From a checkpoint of a small mixture-of-experts model trained on Wikipedia.
Size: width 224, vocabulary 2048.
Training: a variant of Muon for the experts, 377M tokens, 5752 steps.
Below are experts of layer 4 (counted from 0) of a mixture-of-experts language model. Rows are named down (a neuron's output weights, with its number) and show model dimensions 0-223. Each number is 128 + 32 x the weight over its row's rms, rounded and kept within 0 to 255.
Before each expert's rows: a language model's description of what the expert responds to. This comes from a sample of Wikipedia text that the model never trained on.

# expert 55
What it handles: Suffix -ing, all. Word-ending pieces, mainly -ing (Starring, Rolling, extending), plus ring, -est, out, and words like all, one, total, final.
down2 [116 156 127 129 103  65 154 152 153 127  81 141  79 141  34 104 129 106 121 127 114 138 116 100 123 155 133 125 130  57 107 140  74 114  99 206 160 199 144  55 125 121  93 145 120 167 128  74 120  57 154  95 154 126 157 176 111 146 137 177  91 125 104  90 152 133 101 132 147  97 146 191 119 179 114 166 131  70 171 148  82 194 177  90 140 104 117 124 112 135  78 168 136 145 103  78 132 172 122 146 122 124 174 175 116  88 128 147 139 132 181 111 158 149 122 122 139 182 107  98 138  98 122 162 113 121 179 144 140 117  94 150  93 137 125 148 117 109 123 159 127 151 124  99 141 151 171 169  86 152 133 206  72 111  94  90 139  93 166 100 128 104  99 142 112 182 108 128  81 102  77 127 141 153 116 156 123  97 138 103 142 160  40 134  98 157 159  98 137  66  77 133 143 143 117 162 120  46 196 135 146 136 108 126 115 155 163 116 115 145  85 144 119 171  94  77 164 119  71 126 171 174 121 117]

# expert 22
What it handles: Word piece "in". The piece in inside or starting words, as in winning, Spin, Mandarin, plus similar pieces like lin, id and whole words found, contain.
down2 [126  85 160 105 125  79 127 118  89  81 167 170 187 136 179 126  62 134 200  80 191  69 131 133 156 138 133 171 144 163 161 156 147 155 137 120 141  68  79  69 131  37 146 134 112 110 150  80 161 162 101 180 100 177 101 153 153 157  95 122 108 123  90 120 146 162 151 128 134 174 159 156  53 132 137 167 166 145 133 160  81 135 154 143  94 130 125 132 108 143 158 117 122 113 181 110 142 114 149 154 174 140  92 156 117 108 150 101 130  74 125 108 126 112  86  91  75 169  92 162 110 145 148 148 115 158 150 147 149 148  72 147 148 157 136 127  93  69 155  80  93 125 154 215 107 118  81  98 131 123 130 114 157 100 120 141 177 141 112 172 128 113  83 121 128 102  84 162 200 145  89  87  62 137 139 109 131 108 169  95 110  82 170 179 150 146 130  99 152 169 108 174 131  73 122 153 134 120 125 139 117 140 106 184 149 132 183 162 100 184  59 122 136 124 159 134 123 151  84 124 149 164 143  95]

# expert 51
What it handles: Infobox production pieces. Pieces in film and album infoboxes, especially duc in Production, Produced, introduced, plus ch in chronology and comp, due, result.
down2 [152 120 171 155  66 170 168 139 146 144 159 166 150 127 173 129 101 142 200 108 165 195 189 109 147 145 115 145 157 162 140 165 170  83 111 164 124 165 140 159 131 102  88 126  35 126 151  93 162 180 218 105 102 142 116 114 100  94 133 132  57 144 101 133  94 128  76 137 129 163 133  84 130  87 141  95 160 128 120 148 126 166 164 163 179 163 163 120 159 136 176  91 145 149 135 162 178 130 127 130 147 132 103 126 125 113  99 146 170 132 112 130 130 107 123 197 116 106 121 126 150  89  49 154 165  65 103  95 204 163 111 116  66  91 102  83 118 101 143 111 192 122 152  84 118 133 124 110  82 134 130 153 148 150 133 173 142 145 131 118 139 116 110 190 135 175 102 104 188 176 149 140 126  82 103 124 183 148 103 125 110 111 132 135 142 111 119 128 180 127 126 192  68 162 127 153 146 138 120 133 149 146  77 125 140 101 130 173 122 140 106 116 103 132 115 165 120 181 104 100 145 195 152  27]

# expert 1
What it handles: Past-tense -ed suffix. Word-final pieces completing a word, mostly -ed in past tenses and participles (towed, spelled, mixed), plus -ing, -land and tables.
down1 [145 120 103 168 133  90 151 106 137  97 122  89 160  79 147 147 120 161 162  92 133  82 183 147 177  92  89 124 159 116 152 124 124  65 158 149 131 134  97 125 137 168 121 118  77 119 169 129 107  82 108 159  69 154 184  40  84 129 145 156 104 112 120 153 115 118  93 105 103  86 145 112 172 169 144 153 138 170 151 163 125 142 169 179 137 141 175 132 110 160 126 149 102 151 130 125  71 168 106 153  82 144  60 149 106 128 113 116 150 156 107  92 134 150  53 133 124 156  64 130 121  91  94 155 155 105 104  70  95 106 107  95 166 129 106 164 154 140 177 188 106 132  97 119 121  88 175 131  82  69 196 185  92 131 129 133 111 127 155 117 126 130 145 230 112  92 108 123 100 160 133 161 102 109 125 154  70  89 165 143 141 162 145 132  90 103 142  79 113 168  72  95 110 166 150 129  60 172 124 142 188 137 155 137 159 183 110  97  81 111 120 112 132 152 112 165 123  92 106  97  77  53 135 115]

# expert 4
What it handles: Determiners and articles. Articles and determiners opening a noun phrase, often sentence-initial or after a line break, such as The, an, this.
down2 [135 152 160 139 115  81 157 183 135 122 134 128  51 105 105 164  96 163 187  87 174  73 148  66 133  70 172 151 158  87 129 151 137 144 136 125 127 137  84 135 100 169 133 108 160 143  77 136 144  93 129 158  91 148  94 108 141  96 148 111 105 133  72 104 140 170 154 177  98 144  94  97 150 113 142 116 100 137  99 146 143 128  29  93 106 116 165 118 150 112 146 202  97 172 163  66 125 180  81 144 143 127 141 200  69 143 153 130 106 103 127 177 162  94 131 160 103 140 150 116 163 173  76 144 127 120 122 152 125  83 155 157 179 122 149 167 139 175 105 184 142 155 137 103 108 104 152 142  84 230 121  85  89 134 112 128 132  78 109 110 117  87 133 123 131 111 100 141 110 162 124 157 135 150 173 114 179 156 113 146 187 159 137  35 113  92 144 180 151 105  95 124  82  93  57 164 128 106 110 120 113 172 141 102 161 113 121 132 112 142 152  94 183 108 124 139 120  79 160 130 136 155 153 173]

# expert 37
What it handles: Definite article the. The word the, usually after a preposition before a name or noun (of the, for the New York), plus each and every.
down2 [109 123 117 156 120 138 107 138 115  90 145 138 142  96 146 151 118 116 158 157 169 104 175 133  52  95  81 156 107  77 138 170 101 192  78 193 110 118 132 134 203 125 121 112 146 148 141 100 100 173 119 145 119 108  90 126 177 170 106 172 142 179 106 106 177 151  92 111 149 103 194 151 152 130 132 103  82  99  66 116  95 131 115 153 116 132  91 131  87 161 120  90 128 126 186 125 110 106 158 115 126 118  98  99 138 216  98 121 134  87 189  46 169 108  52  93 103  86 145 122 132 131 178  98 147 151 126 153 115 102 139  85 124  81 106 113 129 122  78 121 118 147 124 121 192 142  99 150 128 140 154 151 164 108  82 159 145 110 185  91 142 167 178  73 194 140 159 124 144 143 178 166 141 159 149 107 112 160  66 155  87 114 167 127 143 137 140  65 165 110 138 159 148 186 122 162 173 106 164 148 123 130 189 150 185 150  66  97 152 152 105 167 138 111 108 144 130 164 159 187 107 141  94 112]

# expert 28
What it handles: Name-initial syllables. Opening syllables of proper names and some words, often capitalized after a space, such as Na(dia), Mar(ines), Bur(roughs), col(or).
down1 [144 147 144 100 117 168 178 113  72 149  62 134 152 139 121  86 140  95  80 202 132 131 102 121  67 103 125  97 172  88  67  85 196  74 117 129 191  99 145 115  99 110 156 143 101 168 145 118 163 140 125 151 146 187 153 133 129 149 100 167 113 152 111  91 105 148 168  65 100 135 169 158 119 123  96 113 154 161 139  57 173  87 163 101 109 137  95 160 141 140 121  92  96  75 182 124 130 120 118 146  93 119  91 132 143 179 147 117 162 145 172  89 136 140 142 155  86 110 143 149  81 102 111 193 127 137 117 165  89 145 148 121 149 169 152 157 102 132 153  94 139 129 145 141  97 102  81 148 164  99 104 116 140 106 139 132 143  95 135  58 161 153 147 104 120  91 166  80 124 129 124 104 110 122 156 157 137 193 158 135 134 113 150 220 141  90 169 131  87 107 164  52 109 105 190  72 157 111 131 165 151  96 129 177 120 135 195 100  72 110 177  90 145 122 113 109 120 180 147 164 118 203 159 161]

# expert 18
What it handles: Time-period words. Words for time spans and occasions, such as day in Sunday or Friday, week, month, season, event, debut, year.
down1 [150 138 203 176 102 159 146 137 102 111  92 113 100 181  79 160 142 123 181 157 163 189 136 154 128 153  71 181 146 181 128 152 120 125 145 154 131 143 156 139 115 130 174 126 131 177 109  61 139 175  89  95  97 137 137 160 185 172 151 143  64 115 139 128 115 104 113 160 141 166 170  41 108 174 146  94  88 121  97  68 153 141 101 108 115 121  80 116 176 108 211  90  96 144 168 120  68 124 103 113 162 165 149 104 121 157 109 136 169 106 140 124 122 124  94 169 182 113 124 172 123 132 157  90 149 151 114 240 109 117 115 153 109 153 134 149 127 104 162  74  85 117 132 145 137 158 109 149  79 136 118  90 119 114  96 136 157 212 122 133 115 163 159 160 162 180 163 136 146 152 146 155 171 138 186 157 148 157 135  88 107  96 142 180 114 140 196 114 159 109 100 112  90 139 145 156 115 176 135 174 136  96 153 143 135 189 111 130 109 153 127 167 148 130 123 140 126 113 171 143  56 163 131  88]

# expert 60
What it handles: Standalone space tokens. Bare space tokens, mostly in table cells after pipes and before a following word in running prose, e.g. | 4311, the merger.
down1 [154 100 115  60 132  92 161 140 129  79 162 130 133 177  81 154 150 118 143 120 148 122 167 127  92 114 154 137 142  82 142 138 148 100  53  91 100 140 119 172  68 142 147 137 184  99 127 118 110  75 190  84 159  93 113 187 126  85 139  74 106 170 144 141 102 138 100  77 113 170 170 174 123  89 137 121 124 140 167 114 182 137 141  61 135 173  96 104 111 144 137 112 168 143 106 151 174 124 189 133 133  62 103 185 168 119 164 113 113 136  83 149  76 121 180 130 124 112 129 101 117 115 152 169  47  94  91 142 216 125  80 122 125 172 178  86 147 110 114 115 114 133 107 151 171  90  95 148 176 100 140 143 131 127 109 170 160 142 114  95 102 194  90 119 144  97  76 118 143  74 155  84 117 157 105 179 135  97 150 118  96 148 165 103 163 129 155 132 109  97 147 128 126  70  76 108 138 109 104  85 163 132  88 104 161 116  85 161 179  82 116 111  94  98 127  78 140 150 170 145 125  67 118 163]

# expert 31
What it handles: Capital B, past verbs. Word-initial B in titles and names (Big, Billy, Bookworm), plus past verbs after he in biographies: had, made, played, began.
down1 [182  82 124 142 167 142 125 136 121 120  84 127 203  97 156  50  66 122 102 113 148 117 121 176 162  91 108  96 111 163 173 148 134  91 138 122 141  60  89 150  93 109  91 122 118 190 157  78 139 131 135 157 131 106 163 156 159  46 143 107 115 131 152 111 117 143  97 165 127 138 174  91 152  69 104 168 139 117 133 131 213 135 146 101 145 108 112  94 151 168 139  95 126 144 161 172 129 208 121 126 129 114 180 131 111 143 130 224 134 151 172 178 109 160 149 179 117 150 143 105 160 104 140 117 200 129  97  65  86 145 174  93 158 131 161 110 126  70 118 162 161  67  74 166 103 101 140 132 180  74  89 172  80 124 119 114 181 116 111 134 111 133 121 181 163 113  94 142 102 191 124 123 107 146 166 140 127 110 111 165 118 139 113 133  75 124 116 127 123 152 170 100 144 170 153 168 125 115 137 138 153 145  87  45 189 155 123 167 108 120 101 144 109 136 151 172 109 109  83 159 143 136 137 125]

# expert 63
What it handles: Air and modal verbs. The piece air in airport, air date, Air, plus modals can, may, would and words out, set, run.
down1 [123 120 136 149 124 114 169  99 111 120  67 124 119 103 116 101 108 120 148 150 122 179 146 130 134 107 173  94  99 183 123 116  36 156 160 141 151 115 106  76 123 166 108 140 142 135 183 122 129 168  84 145 178 180  94  93 147 117 111 125 173 150  97 108  93 131 200 180 111 150 162 135 164 112 136 140 140  96 117 107 181 150  89 177 127 152 162 158 206 134 118 170  89 104 111  90  99 121 153 155 156 175 136 134 116 159 150 148  89 155 126 196  91 143 124 118 120  56 122 123 142 101 175 111  75 135 240 115  98 170 118 131 138 115 118 184 126 118 115 167 180 118 143 121 137 136 154  55 126 118 139 133 111 145  91 114 184 138  88  82 118 157 130 123 152  90 109  93 104 197  64 123 115 127 143 184 117 103 142 116 140 167 175  88 170 155 173 119 180  60 128 126  41 120 119  98 172 140 120 148 198 161 142 138 142 133 133  78 109 125 140 115 112  71 136 102  73 115  92 160 157 147 122 172]

# expert 30
What it handles: Second syllable fragments. Pieces right after a first syllable, often ud in study, ar in charge, and in candidate, plus prepositions for, to, with.
down1 [ 54  82 150 126 111 110  74 159 155  98 169 137 158 155 168  84 126  89 144 114 135 123 180 155 167 101  86 128  97 100 166 140 101 127 107 118 159 123 154 122  97  71 129 139 114 147 126 131 139 139 108 153 102 145 136 144 104 143 140 150 121 114 110  99  90 157 135 123 116 110 161 148 121 123 124 118 154 188  85  98  71 103 185  76 158 132 113 104 157 114  47 139 171  87  90 196 175 102 121 136 116 170 165 167 147 137 140 153  43 109 109 100 141 180  75  99  76 146  97  86 149 156 179 154 189  48 146 146 164 142  91 142 105 107 139 133 194 183 107 150 142  93 138 136  63 101 119 143 135 110 111  88  72 105 109 137 121 129  82 131 142 105 154 171 159 154 126 169  92 191  91 121 125 125 127  61  62 146 111  50 141 157 104 113 114 160 109  89 139 152  89  92  87 131 191 102 147 133  97 167 171 114 127 165 110 107  92 150 117  95 121 141 176 176 131 184 136  97 122 138 136 159 174  75]

# expert 23
What it handles: Prepositions. Prepositions before a noun phrase, such as in, at, as, to, on, with, from, during; also "See" in "See also" headings.
down2 [135 126 152  66  70 119 113 170 106 112 121 156 136 119 153 113 154  83 128 168 152 151 111 134 167 103 114 115 125 101 115 129 118 122 142 118  93 159 117 167 147 116 142 111  91 194 135  85 168  87 101  84 140 126 112 144 161 120 179  66 166 139 150 144 136 100 150 117  89 140 164 112  77 153 126 132 121 109 169 142 109 110 105 121 122 107 189  84 122  88 112 151 154 184 163 165 102  98 143 156 115 178 169 118 125 120  75 157 142  87 151  89 118 143  53 143  66 151 165 139 166 176 107  86 119  79 129  74 153 132  77  76 122 107 140 102  95 122 104 177  77 106 136 155  46 101  90 111 137 111 140 146 203 107 118 177  98 112 176 118 127 169 163 138  73 110 138 136  77 175 152 127 103 151 113 185 175 135 164 128 159  76 127 140 146 171 122  93 132 144 146  62  97  51 148  87  92 168  71 171 106 133 168 177 132 143 143 189 168 143 131 199 125  92 109 115 140 158 105  55 135 168 112  90]